From a checkpoint of a small mixture-of-experts model trained on Wikipedia.
Size: 8 layers, width 320, vocabulary 8192, 91.7M parameters.
Training: a variant of SOAP for the experts, 901M tokens, 6871 steps.
Below are experts of layer 3 (counted from 0) of a mixture-of-experts language model. Rows are named router (the router's row for the expert), gate (a neuron's input weights, with its number), up (a neuron's input weights, with its number) and show model dimensions 0-79. Each number is 500 + 40 x the weight over its row's rms, rounded and kept within 0 to 999. Numbers have three digits each.
Before each expert's rows: "gets" lists some tokens that make up at least twice as much of what it gets as of all text. This comes from a sample of Wikipedia text that the model never trained on. Tokens count by the router's weight.

# expert 23
gets: "ce", "uc", "ment", "ow", "ver", "pp"
router:484473470507585515458483510525501489527422436455495506517513480512495574520475525514541487498482518540472444549512576532461574511537526458443477456471506482496502407565489472497548550507476515537548443520535471418420547538542527472439494506
gate0:520447496498484477509479572542474625495537470530517447570482522467553564503497439490486465456473477526495471543489499493556547428486444503429494508562492505469490552479510443474494477575546447573564468517535490521489551512558510559526549497
up0:460527426543475526416471528540457441602552409525523501574463500529464570481423476592474504498510563531443485474533443552444539552460536560593518499470431462483509493555501578518537464476558507492489506523456518458545460506478498567566440498
gate1:492516488525460448424419519491465509464479511467521486482452558564514484509514589505499504445439571527521469567419487499576515448479428471537582475529565498485542540514499494527502525511458565542425539483470447440509470448455442533461534493
up1:482505477552501510443500443446496546543483501547495534448485506467496478480505511505499542535434476531472507505511504510506444401546490525555521445516632489539492507511536485486561528557425455526561540462440484492465553545446547480484481459
gate2:513492570524552530543477571449497501458538512513506561436507453455541534518535511550506452450506574472486488474467445500503471490546445449533473531517596437514520471516413545540481522493497502546501490563506473503532502480502512509493465547
up2:464550494476567517556463475538486481535420448469395549539529519504510552482537530424500482505478509527513517499487490537518591485527502480503532512418511420498456457514526558496539564559528530508524507550542518555559490482415484529553509515
gate3:498484516518551536525499480512432488493515536500485543578556519499473546428564550432561485520452516483551552489520531531453535476493466564468580497517524518474515566519465547560520504509483513527490439452477413532487564432533491496486518442
up3:510476512443591544444517453443490556493495540498473519556513503527515548504595501493485439501426544405497525529566493502479568446584468494510516480465526539473533547477507495576495542479513500569509507461445473486463518477532505518502512468
gate4:531473520496570455516471491451453494518544510442515521481522403502432489523555545442454514497505456564481560502464484492453500524574485511444497544544556528495449545501453520466547478517510520461534487511518492475485481520446502500517524538
up4:461530518414463500588508476453529481494534490539516457507456507484541483591577438514547465504500498526517506553525505471528509471534482550508526490518443505516496500474528540523463524466547483493463424450520420492533517539480539546451470486
gate5:516517535526483529485469457474504565560445485529550497487539476495441562554476500552533437493511509591520526441458440432567534478393562499585473444511425448512487464469448532500472537439492498530472429500512508469494449572473479496455522502
up5:530471517457459499551472566498524418391483471487487533485485504545518516545427582435509525496525445493512466552475518500537480417438498518454482540468506464499526494483489506464522536497592557523529509499445543509476518385547501475553472539

# expert 4
gets: " |", "|", ";", "  ", "%"
router:546505503489448503476532477513512463517445496465469466633518458527502532496549528525606479484524580537505489562502519483464550464574430535449514498498454490504499361478544493548530518476457506582508498494540510516517493504473590511461506501
gate0:516471519491563417550509502528556592491569498629494538535486543515510445540555487466503545497474397508512502469530580547521524541464530549496477510509561523453423445464470522477564477491504441535501514519515472509547565535505422578490493558
up0:502494472529544472529459522489453508469490465492460500521427492508515489553507443485543564463525572548456492454543558563532487544439525452478465525488451447557409517434509481446531510498515601452548471519458543542506459458541458468529485485
gate1:486485520546477569558495439443458525468436461429470562517539524392512504473434471542483523473479497519468540498530559516467539520500503531475520524494408477514525550482618453465468509475607466550514482525521521559528504467488517510501483522
up1:578483528508455522508461464450537528503452529437497548458515518471471470511434482521514495466494460550487449474537541527524512557514475582527570534489450397515546542429582441445455464501556555598534536521558527545483533474557517565519509517
gate2:529521436473472473495440486500468520554407532528462483523517510394485570512531516490527501474490499574519501462467455492510495528523346527489560528560506561412500498473525503490468450489503451505486506570580492461500472512456542504538541474
up2:507520535500483563472508528568483478481517498418567605448429505591507464531476496481487555529522521471546464542502496470521491481524535470514499509420512413514517535486462464476514529556548541447526440380415503491491522519483501486539488550
gate3:517519476506440514468479541497451477551475514570504433478484427518534424535523505500531550519529573475544479423461511538538472482524512514499521458561467576539517440435482469504572509520539485469532547545458483432457492468477532517459465547
up3:435445507457477547524537480615528450462504468476461486454487595539437571532464420490474464492488476498465457498505501466483500513489403438496485444427544467500453527489495471480443473466499509495583529522557510511542529509469478543440534459
gate4:471499477467501553511494559473479486489525477429448462500502569515508448488539451519577543501450499549484474443500503479539433405501550537554515531515446542421505488553526442477494535475490494594465506493481558478519559500471460582509524526
up4:496570437524508500500490484457438506507473491574538574509524470476475498502477535547426488517553513407528539555522481466467531434524482493503465489546529496547465541431471484539511443521501507459536482537465486542473447527533536437531485444
gate5:525524489461455490573371529420514514538480516480482546422519450492512569460482459512558437521463498450425498517533428508536505488493488519442469491465523493561475519541540457486434442521482476600528513515514515478410558474484513502527445385
up5:483491512451551493504403440536511573517444453475461521488514401510535535487452503497477443443504476454432505533522439525479499560522420468483485503473498543578500505534495490570530500461445579578485564491425509514470458449526467454458521445

# expert 12
gets: "=", "\n\n", " ="
router:469502484487527502448536547487502506514477470467505459645528492513501479463461482496536509484536511530547461553505511500551469484509501469525491475500495521452435507541555434548452520494507534558485491511496441531446490482492543492517492485
gate0:520503445533456482474546489453471482520500514445460467535549520526466459543476490480578538561510444490495504545510515484526479521540470548450508493420493468535546490502532504492458469505544426573475497464482466532442562513521487489409550509
up0:532494535480566518548568597501557490440542481533550472551446450455528515442517613535402505473510499510488537478549514512455545435522550456433524538576475559433540467514478488458504503503529565455509561525487533414496561536485473495541493541
gate1:505478502449423489508497493457553473526495453547503491472461543544430551441502481508518457494484527510468504494468561551441535486498521513449555488503501462480575501518487506545488482518479533552405550424574544567463513566563456595578479462
up1:521511428566493492534471431554462454511540562496451486515454426508477467561457524523467562502472476518480528536474407516556506361505459484568471539600570486514511472507496552460450413489484498519455503532492460462529513438519526451478500457
gate2:494451458504496523533592456513497547540475523466506426510523502490450479518522458561561515539472504483474466581482505486587583436534482516479533442574496501588529545551444508527490456455514429520494529415516499592488504529475472571462581487
up2:534441513565471498534558442526468533423491528487499423436486549491424535510527509553449467509427473508468462594432481426567557471520493521433482472552484524562541510514487533535586435419453463491502489392461493562575483557461473562543524526
gate3:492497496465526530447474472453463484486504523552557420481492480466434550469518486511547466573445516533448465563507568508438521490545419567586522459523568506508443491551373528519533499469484540432496479455550501489450501443565477458557490548
up3:517545520522455508522611493543524436559541526491387503496449424550587523515514491453530508454484486562527511480483481491496479508444442473467513522611502457516530549521588519506480447483465443560420569541529544566530469511473490492467454439
gate4:426453452529489507531512546564552456499472498447512544502524555545511522480502519430516493440442522390477508485539567477532572491491559429466540541525468494510514495511473530528473583492581511502516581500521440557483556526483541578467622536
up4:478435539560518431550539530464551530507491471441539536478491477576510590501536514546494471463442497444550473462512604515473497510555524433521531502532542513467511485527510532455583490564553486551527450493513479583500559504577526528511505495
gate5:495483536438496488522469419495516442526432416489488472487465422589450562508575475482474481509511515404508472425552531562485433456492534508468475523523496477450536510569546542577457535507561485537512555451556477497474471490479515519522553529
up5:567407457442563501521469478421496463497469542485469485573539498522487514574493530570524531473523540440472514557527539569435464527416514489466461477520481478565526503490505479470495482488539477488503455546618580461510531477404503487539474464

# expert 17
gets: "ho", "da", "do", "to", "ka", "ya"
router:470464464486503468462509511525547509461477450477532513468494485528439481529500481472489540503523509522533493467450601472580459487560467566485516486568505567464557504538467441474537525465527486558484531548514497537526468448476495474502461442
gate0:506432479495506507499533523502486517466523520478463554529497511463497582483500445524462458519414467556418413496483452552488515559508460524518436478511421438514442506566493517478450477509453572483453494501499529519518495517472491521494566493
up0:525462488561509568416464497530558432498491462456461506505523545460452487504495424463482450520541500539488510543467489490510603511479504485393410393545501491490518540502545507471553521519487514555514469524508429521450456512530498494459505515
gate1:493396485522556463524545479484458528471481572539479544529411512465552506553572508541522516476507501476461506502463447508471490519529481518514514405452561568547467498513477499530433404548451445484527487539509490469549407502502498555480487455
up1:492421474495511488560479484456540447473455510496527492526486463482428446552487469508484533377522572558488500466581510583508491557482522485465526473490472492527518443543528462472519484526528556514549454502503550568447451471478525522572533454
gate2:447487525517494457507486460501387458499504481505540472538553518420550538547471539480491429481513507528486490442496449429569495567609514523509483530508476492470435561496544464507473541534440548548533471471529604509509541481427549513487458463
up2:572590444425501478493506465497561489503520502554419497444552523491474477534511470543491518527488508510476535548524512482500419483451530520475492542566517547497453499494439471472467501513430598491492488535490426500522500486516467567476560561
gate3:506509504530468444530486492474487466475471398545540564510524536565582486532467491530464464495494515527459497485545517541481498424465437490484488423441516555523547467427517535461441485569525523507487496535436544530467503492529479462517471558
up3:573494436466531436509561454491489508445512519499550430552481463497502469520522546452478476547550500512596550489525553502583480490530464531458542503540516477497427514488493496458480472467507534471523479500533397448500485486440471520523539503
gate4:483557463595521435543445477536414475481495467460466452455450545540448526556521500455469495464545480509384490505494526508494448490527546513492488496571593410504515587504460478491573526499525505514565501478499521503461509553428468379533558474
up4:479534520451472527537508465530642537534508464489554543457436464497601504484464511501495465476476482473503524452542508505468555511460487522526619415456523513501453439512484443485476458530524451455526557487484525464502563481525488532524453551
gate5:596493506523461525472541599459503506488494495513533483537461501534494529500505453459482485505497573498461463533535520504465423586480498512463464516402470431530497458434517460530471477466485472457502474514553602437528553493543496486503451482
up5:512507458444573451574501544509524540434446462591417506527538508461486503486471574597547501401504494466495501463483551490507483569469480497540486516562434567526451466485523516474503488549498496501440471529447407474462466519506507536475533544

# expert 18
gets: "-", " 3", " 2", " 7", " 6", " 8"
router:453505502552542447484540459539492501591480485436546549545532517494477502494461519530526525503588556506574533470443533530529510485472515479533422502554404530517462482511525462494501497536458466493507469589494468499438522495547479493509481458
gate0:445503529565502499552503536460572465605437489522498474529486567435505555487470525418539501472508440420502479491519534508525574477520421484508430473499489469538533504511497460513559535488447425518505509464439460506500468469572464540513528517
up0:484462463579506495587534563495549470579480521512488455582490563539479520509494526443555490460477462444451484479487520573541544448569480489462452456495473448464531616450547470485541535530444428479502543441455464492511514470524484473490487479
gate1:450468528469505543484552543530517475493467493468531510450556437490481438457494433520502472574561459605463486534493490605483481523460492489545488508509471489492550466465467538465448534570414440511444463481556488538519538473517476480503528556
up1:484468570518483436483571485437437461548497474512575510511492535544495520445516514496511440493465539376520524547439496510533517436542394493458506492514538461532454500542536489522555479509519483492549509512473559538421539546494531496499504503
gate2:487564502543513486466478527465538593494437518559502558484477559483492450476479453440472521551564536444490528496591559530422477451483520507524483486535453561514493524515518536512477481500477500467514486535493531415427523531572530517545490491
up2:457465464505546485501471486529474462514559504493482467524525477504497506514514504627474453439484453563467443530482454553575469571499512542431491490477503432481515515538500518496564502506589482485498529507506508573561522499515484530472524507
gate3:485538429547500490450453489604412448548532500476513514417502483471521551490495479399504506546524443510504482596538555533438567509461485472449526509447480531526553516490488463541429533561469434483476424540499475491546474598532447580488461471
up3:478574548532497505497469447514468458486556502507484512443528464450528508498490599444552475509540482555485538497536539533545526497460516484479510482561455481550504534525465508491446477492491463472477480558530474465418570570527447561535522471
gate4:534504401509415572447493441511569459445498509452477497446501483467528466500545446447504509443428523448473489504532522487546458469531526468489528501525482491472510476494501508411464516514515541558520496372499460531443461518571371525489543453
up4:526441502460502490442467525477510508500548549478611479516451573458544529449491400530534464501553541472520435487551538549466491509526464531479457418599502439534457505474455544486482483487561561479469540437529558532458497477518495389532470539
gate5:490547556473483537425518487479453537457464443541452482482543550389476505561538395450546538469521464478515601496494566504515452475520471412433502548465425500527415465538486519489436488553479490519529501539490487530480535560470548505542553466
up5:433472544511552525483600446541509463552538497524523455549538507559458518454499496529482489428509546566491441515460516505448466479488467517510472510445535466513486505535531485553526534471556499474502418487521538524494461455524460553484511501

# expert 34
gets: "N", "R", "L", "D", "S", "P"
router:448543537526554427471440524519518532508494494482492450570439450491438404572534479524520462476563520510473466453464593473520509519555496530492435489540535510571480457555539509493512576478449468501566461516495429492444518537540508457526445472
gate0:530521495437451418532486498499490528530407464466564563515547459431538573528574410552508490531543512532422476527545602484478465521444578532489487536488480472555488457501494497522561549521489475464481498501473449432446502515443483496507466521
up0:516468520469473481498473465528479530526438419523533499544511507458491515539507521505497513498569526477435552579447549432529470509503564441472430486554521464438438478542431507489553467495408484474472504475593496444448482472476494504567491515
gate1:518506459533508460477466504506429494521523492534475531504464489533442442516503576486491478515407509549472546480523539543454574489422510613508498480473535503569545477498462436484428522564529543498540411487518555475517542498500490497543423488
up1:561470515496503453513471574476489499504482441441559503478496555495548465483545490475544505501535531509522522436535548492518415442469540551523571521513560480489562478507457563510515526510558494432469479532441489470512550466446544503489396468
gate2:466518472493535499490524468573480550552486472546468580499520520466489452512518532488527500440541489449559507569466485430489503531509480515527496517489454498526541544504539445585512539510539464538477458533576488505512548499515551602509489474
up2:450497444559504503425479445518466533551550505460502535554494417488483469506468515473571562539549527362520438507497461467464436478483480523625486504583524489479489491480490490513505557533532533540461483467583502441478539553541516493521573491
gate3:536488524484565436474517493516474544522530478457461536486481506457600526513494545551476519479481529518503480511487441557430502512461474521520456474489517519547502459511528551472530456513452492500518560448516541498496457489505497431536521487
up3:523493478425519537492420476480534495536452513519515536475462529493491443440467479478521447464469517490477475520500527487507500564537469508501491495516600536520536538493517476505448531459480520492580510478549456522417572515489530458465540483
gate4:513523511493577447526493577540452450564505445482457470505524495576496584567512569414543463496462515530513472527490495495541463474547449527532508516487506544454461460461551482551488523500511509477482543557495587467450536504523478427528519544
up4:546513456525505507459496456470508511489468566530491437398562440507490481482516531487492511544465512507467559526439536481442576545502527452481552516554497480537600498471485520505479540566544498486486482450505525513520463500474555521468449481
gate5:530498493550490531505546487567501524492500544553447547469432470489477520510545540449492455485490520522495512511484465489447517452525499499419558474536470485524496540635552493590544485485474511533508488494505498525521516520496440594495546498
up5:520531505543526496518486429519507521527512542555458468446467490488495472507537515495507488518495504547472502495458503437483466462482476521446521546542462493549489524600545519526528490467523490491461513492507501494530543531529435543528506516

# expert 33
gets: "\n", "\n\n", "\n ", "\n   "
router:497517490587487510486549464529521489573432532460473517514526529480488459541508485481535509429506547462503466469500517482523527501498509457418496480501460593468538478502471485477495594511494495507491526488543447478471544516550553484544494501
gate0:423491459510507464510494496516451455465529513523515503536456570513497488490526473483568499491408481553472513452485491435463526495551564518528460450556532501490493573513432432545470519462526502456491509503525453474493484582498473496493604513
up0:555527504483484532548522506450540471492469504478532528384470439539512496504515411497443491455505477471537550604511567515555555569419450515560532578401531509546525443511483529482533585502456476523528563496482526555487441390449490506482495523
gate1:487458405476369546523500582522533543535519524519583531488504533521607536458585565543556542480417510517543512538536529528508517490505544557460469489499523425555532497491468489527528476553499516484531489468485510480508513504543570523509488485
up1:438507472533418532491520492531482502520502509455576496489494499479585496465490528524543597494473481603549490558521497498544494554489493541406469473433532455535543494513490430558516494582493541496520483545480508516527585493525565480512463495
gate2:474521498486446501471475480457529469461556506510472495445513519485440471484564453480476574559519534470475485540483487490485519519490554405548468433516508515481499537507513442538490513509400469484446466480480516446468482516510507436430560505
up2:518466512547552516571530550576502493562437522479523506583483457478568576494441506516522453404482424550576541449507582502527506487475462583510520560429461476490494488527496541463534512504544551556546548522479471580552470482465510527540468510
gate3:546498538504467476427547518512611503582503483506478500463568513513495425512459516464479476497531482496439536537502541496563564516584506476495507513501570524506444498521547456448434438457529499513477552516486476491513582537495427508485519575
up3:536497538477460505472563510516623515579494465467503508504531529487522401559483535505478529466501503568423527540536569500535544518562492506494496490487562521525440502519543432479491430471504557504473518503491510513509578518500493493535570564
gate4:483512442437485478524527540452476543487465533430466502603502555517500489487470441446509505582478502491455474491452455533500528484523471536427498469542478453547458534452544535436543478514556475438520484451483497444546497466463524410531482532
up4:522490491525465528472499482527510472487509445532537455362468476513511532462511561553463472396507525497500551490551515477497485504491471479504502510459504542422556468557483507606487517503509539523476513559523516500508514539553492569462521494
gate5:530471477541456456530490484541436511492545462500523490482518524573513514517541466503511467540518525542512481514572585489508474525495484452461533529507545514477606546555505512471507491444415487506474494466459501483439508495519574492514515524
up5:457508467485466494491464499512572470480461534490523463634556465501523466471428515480497549416480462441517559479527437489553507490463520491534488376491442506551440490491533487573489486474530546511506482541455482515504540499459483527512431511

# expert 14
gets: ":", " –", " (", " -", "°", " —"
router:548503501542521513490499448581563468493488495492476501495493538528523479527521488548473549473499501507465410472452476507536540521537492555417483489490455511459567509544514523538542560471418483521516497552509474475467523514594533470435521458
gate0:534506507455491536456501470532485532496496527493501509480552474391482488583435453521490463499604495562512591557465531463496432503530536495476535452527600571466417500522531510494572451525524451510510453478500494502565485491542481463521487495
up0:504503470552508421514452517446476487463473451518480564575460456537557577461534546483446482551438510427538423449542495534523486517498422556505440558418453471516502492474479526480397543498514504472522514504494525476512539538515510528536531467
gate1:496409536502460497496465517462491510487578512517428501550456536525505491510430500520516527497564526468477488528458514507504521511531529532453531509449458473493519517482457510460436507500528453478454486482462533465451493520466460412545548422
up1:494518478534529508473442582463574445501490506481558540503471508489538489526550518429521469456481487557513510589476497460479557525454472494530469446467485505518491481492486498464528481523383554409503523514466526463549463549443525505435460492
gate2:488497469461456477515517431533449495520568546485492432524442515523486549480552500527493478482555504521447491512505465508483526544592479509435443549428456522547453518435493485545539517548522418503538506486549483427498438582573490448523472539
up2:488543464595544467517432561470656561467506429480469549498535443463524465488473585512454496552523490438536537479513505514565550490477628468517447541502475517436521476504488544484503443415486556537474524526424416522456445472512481421454488466
gate3:511527571538513580460465422505518465476507464486490498479488491490441532493480559412555445542499569521473519412490520474539476508501515550536496501460541478573514477526505556505519506558514523518480509453568526435560476483506501560481579532
up3:501514422454510481524572588458488550565462536491531444515524507500542490531552449559515496426483453530565532598519512533480541460514488490456509499513493531414482510477514481458529501464464478501551482537448507520421512529478476397489436432
gate4:520572486512495428501577446500547499485474499545437486459499576477530531510510522492489485394510421478516491427531548517466566444542482531505453543537518491568515494566533532518419453516444459525481472464554494501502499548415495508467485458
up4:480502421555467503498596494450586439471481438441484459485472415512564570531506466498498497514502460503514492524453572488448509491487513442532468546505528501490442509519525471460511499492449511537525552508538506516454476425527507533534527511
gate5:529423518440437612534527446576443494434447524555466493433520551521482489510452452528480538541517478511438494521538445453432503462513500545541539449629518503456403544546422523500456476447517561485468520503512542488491516464454496557497541523
up5:453446509511521444555467517467467563550497475499504498519529564532515487538485517463572488469472555561519468497470526541499473469443489461457510525455431523478489475432504461489444532527433536533449520535496505449528527567489480450515555488

# expert 7
gets: "|", " |", "-", " -", " *"
router:504475514525470497493548520508547459472456486488460513592491525486509533500533554547468496444535508504492521472446554419528514491500443476505484437518466502576518455495549487489512522499462497485479568526504508502479582531487528529484517450
gate0:520516462468439485454500512566530474487440473449537463538509531477510558411464469572551447527522521491472444465487526497474500524483480450398509574493442544510527458556456494470526513467492448421553487587542458513491498568533538498535465541
up0:446536536516523469530475482480557504493536418525477546518461514553535486511455492507481527533569478534557535453542488568544453538545507496544517477500527467482459514466533440479507506533406456552509452521519488564515445459544422517404510501
gate1:417573488529503567548465458508487462502391547562422511446447535448539511475513400503536503499540490485450491510490548473563519463502533532520484479506549516525447455512472564521519572430413526471562541453531534547490557532519600503448519510
up1:403553480515498537541487411489501449448410561539480522448487489487474494469532433529462523450528489464432499508518536516623527525462518512459496516471505470491500489524499595516489528393442534451608550477491486563514560520481590517494507471
gate2:524497469478526444442542490539526542515476446468510496429484489485484543491536514543480492495469448484456452531573452478526554518422502393453482475583526503492454458517522573522444510573461501483504509489474498541466428565442479511482575534
up2:424529413539485492458551469434431509566500559507521527538493548529492459527483490504470506487456525498478522478482530480566469495456508485481508462557576543397475500516458453474428527556446531504519449410552503562529492530435439464549503604
gate3:517452458544511451467429492485454587476521503500458550471528513500524492611516503508476553478518524543454505527493558505501523518550451529423535489447541481507469522403450467505558531466506493515525417432553456509540481501508505526499543463
up3:532529558431509431503541523444485536392472559503524492477578450450521491527379517506437533513532484551468533470500521475481523559505408567455484498471483482464532511440454520446513496498429472479558501505447528473505490461400475491432490449
gate4:513419462524508471484485473525528475492521538560442505460559441470434436579463550536575527514490487557550497469524500526452491425567423469465455516507509510504561438479527488424517488496510552509504510518521490459517466553591470517470496476
up4:519522519527606461538532551455485465531463484492456472513561426512524467524504479471496408502469523454435539502537488514455471591478467565474473461520503534524568488556470473470499490531537503456501480522463462537406456465438421511457497470
gate5:492557563466533524514479476522532474487553405492474557472442493556542505461473533470565465485531435475460460470523489478480522422514453559515486461509489506438487503462540499449475516539508517548525535509466548535487522496465489471506483532
up5:456430447551466442477533538532528548479410578443491468478555541478444499594563471491452571570428524532460524546478543495480425533517534463529491493476500505547563532509513481566516436510458479492511442455515490454565405494510497519492463479

# expert 36
gets: "'", "na", "man", "tor", "ist", " President"
router:523434465446499463479516532560538562532488482450479532548513486514454480514502538504549507461484503494572489474491504444478489455553517448457491513514536486442574466485483428486490533538482521490489461509482500419498564568539516480462580467
gate0:540611474546527523546455502488536558478507493473482482463527535532453530545501476500510566531486527532463499472558542474577453517517529525520558524487486479501446545577539529494560575481528431519430517470460424490494482526548504513447493481
up0:473402447379466476478518517599491530526517496513561536550504471450465497461518481503460452436492479508434437452443443563456515520550508457499510466504513518472580505480486464490508480537490490480550501546533511536502470469455487482513494460
gate1:539487511472480497483517460447528551466497501495540466536527461563592494535522529513509510467519533507562473526552454441498514566519522550472529505573462527448623473494571436556578450475542453482517509506516527568364455486509556506471532500
up1:484390446446519512514544467493538536471490500528474469542526508488510472534539596593553493550497575546482485486507478439503515467472500496455493425490460536457529502461576425431555457478487456540453488524557485504512511522520503581500505444
gate2:445541485520541530436501431509546518458479541475536431502525528489475454587486550491441481507477484503500496517443487481443476427493519495522438486551477470454475448416523520563494525466516531427507473522530555560528547517465536519469558469
up2:531555405475532482477458467483560494466503503527486497505502533494554537526529494431512498479461498505513463466548448558432531517508588461472476408541475527533510479505520575546538486520566444573467565447494470449503486521469571564552510564
gate3:455521482487547464452457461511497526501521441506535466519518499542404446435562541519503568537526485411498551518550434507482497468493514538492389480475547464470506407452498403546461510518470483468475462559516470535542538520471459603581516517
up3:459511499529496407487498504472475450482496474556555495514520540520527478503478527452551555487488462575437545575516517527441490467479496494521502457503465508546449531496532462515487473443517476509499463530493544463482505498533520512573441471
gate4:516503527515487547475493461517514487476556404438522437515488491532515504471463544535476558517504459486447446549495549535471418515454439476485482481487572491464516538536482541566538467524482527499510516471438515455512494497464527500502569431
up4:542583533446530517495555476534521540541564484513530494459493463414517447473549565544530436512481497511475471556460529430533506539536535522483473472497511510538465550448422482419494476447433608606504435525543566537492501528396459444594491452
gate5:482508497473487475580480419506490449457435498550539510492483512510517491433491507512494460563472518514414503530532544480475456464450421465470459496535547475515465450415454542596517553495408521471482440498490573481491472588511508414532549511
up5:481506567429446490581505490563466497515563575490519455453484525483449490462571542495514479489442539472506533481547486473390531457450445494444426419460500462489506501498490494525529567458391496478541478520509507431458514573527530507483594490

# expert 24
gets: "er", "r", "al", "or", "l", "ry"
router:487491494538528501516497495502559536487495475436546554538467519465484512558600459479544534447505536511557525482515514381453542569488545517445511468477520572491469447529526501449498505570485517511436557531488541482468515432504483467474453513
gate0:520555453457542565560500576521567418420510459480508459475501453461503508494441527557518400476548503447489477571536544502477478405558510479543492487412491472450502506541416481465463442447494550518467493459498532418454496482539451456439555479
up0:501616474477476559586462506480514416395524491478493455486532433471517478434517549528558480451476561438451509533579526463466521512519538555560536450403485540496505589508460556486498454522478471548420510504444523386487478502570476440453534458
gate1:449545440514500514573480536529486479534528433528433531552418458390507508472497483524422518513498571458436466549497547548471437539530467553478514458522559548450532515555508533548527450542507487455527490523515514524525468538432492500427502501
up1:545522440518461476521399510502464441509537523490447539553474505475460427412525443518506500440503519434533532371507515518436552543549497518543535501524535511497471511529512357479484481497514585427543561492534543509487486517537544551502541585
gate2:506556488542559435554523563489505549508525425499396521465474491498523502484543545528550508522438579491484441472463429509445484478449490571570548496529559488522472521483469503464516546496477519540569493560532494467426502435548479460493496524
up2:561548501471545445536448474504498478583508531516480520455539394546467517470448516514505452522503512482546483582547530507470516474492501442550418502526474438456507532519536515498452490479539543540532421502478533489511447552511458518476481580
gate3:453534456480496506477509516473459538533502512431455490471483525466519494550492474497509443460427491524534455481494485456450471502535490484416502496497510518523444448479542450526543516449496475554467500558538533498552516544499475432443494457
up3:517452471496526525490467467511507426434541520541590476538554487520464466487519567484514502541563502460461565580491496539557517522457527493542496501500554475513517525497462547461517501531502507460521501449516440487452468531457500566509506579
gate4:485482499510501489513496526462475489542465456440514555496482463544508428486473607538488489432498462559417491559524538478453445471500484556505563473513504521565543523488515437495496564504573571469496456538467564482451466545519441465510524496
up4:493500481495432484455487514536466558546518441478507471472474477553501510481495454515484446510496481441399548457546403519579502494505525505501521576552514523511427472504511458528520446481496495513449482422487484503536500517476505457522516457
gate5:495441470535430521448513556458536497534501537531482564438534512453425464497444449553608489528506513497499501571499441491517589518450574489579543543448501480497499447506482460517507516539532569542521527531466452440516503438486447500514459503
up5:503533492519460565524459541495506514531476476497482537469515519485442464492490486541497546485561498539453547489558471508501543540475519500468533427501519416479544483535568562500506427592467514509536509498550454440483436440479516482537507601

# expert 13
gets: " |", ";", "di", "ber", " ;", " and"
router:494493447457463489527498457522541499577437519452511536579500532528530544540515546509513486472567516556495489505509561472489533479509528588443527447498412481518516442489508464449512563476476497499459490480544490507443520562562549479424494481
gate0:497512453495467501536541479471566483596504467489546503499447492479468532486543457458571477463436551471588535476468530547513519512544447536491474475468488513451570510427616467507512519482513549447574548498531530471514511457525475532531482441
up0:484491588519550459437488523468464534523525502520491521455514492476469441520556474483445500498521495497413519517513511487453495477441547449585505485443498465560500433441412513500532572480505556529464554470474474446388491517452466493478471466
gate1:516628448488481478475454547529520498496532449457509541469571478493521487475512490509536478439469563472551535546448468469398519502454455560478478537504530516550612485517485494516467535520534498466519454479465548590474484490559525494513465536
up1:507488451487486479453491556339520503514530429487492556449462500483486440480452526408541547474579441446501546437570560481598534522518502528500479510521546507490538464570481480563570457512503483518489526514560492553525515503492526477507526471
gate2:563503481531518447511495467486507484476571539526558510480521519486507473465487533457476435492470471564471503467453448433445518452436453495495418512506456512445537485557469531422482550427530483442406530551476542462473529502501549440498469567
up2:498503493565495517485550447467492467546503484419496533485441525496481493534502514493539502545521483531562442498462468574487498495477430472498502533490486522529511428481545477548492515462543526424535499509546457541475592467532484496432479480
gate3:514497517471485440535583569515427556527585460500466462442459460554535532526498568478486533509492560460510501514532405459502503481487496437503525459566485510527460569498503494568530534496537443577429536427496451538514547557450467507429461512
up3:508528607480560490610499506497458474470520532518506460511534524481424501517489495520476500412479570538500478606495605552454403473448465525430510502500490471453521461459523449412505470541576568479475494464453536533624538515469422492510481575
gate4:509427379478488456552530497510502422458480527468502502543551539492510439504568452554487555485450530497467552548485438534539533500485475515438454512529550492538399477545475554487490476467475534557421443494568467518421434472465571509467537508
up4:538461483394500529581512441434505548513461535463595502448463514563492511451459473519451468476413568490496514482508533474524541548493513489483465502510486500480526546483549547542493466519513540556493541431529484502552594514524512511509577516
gate5:525646499488496451454468459472510421595530503461524531474524602510545514502480439480538518510464539500548496470401553541547470451524437480545526513498489472497429425509525571424540478539448512505521492454505473462513473482514542471536519505
up5:466474538500536487409492491490471520560482535494502462519468398494541506488503504524423566546490541482529504502437525470556533532488494497548531480574451483612546526444510531428489436491505562505568546481468468461518532569472493520566510479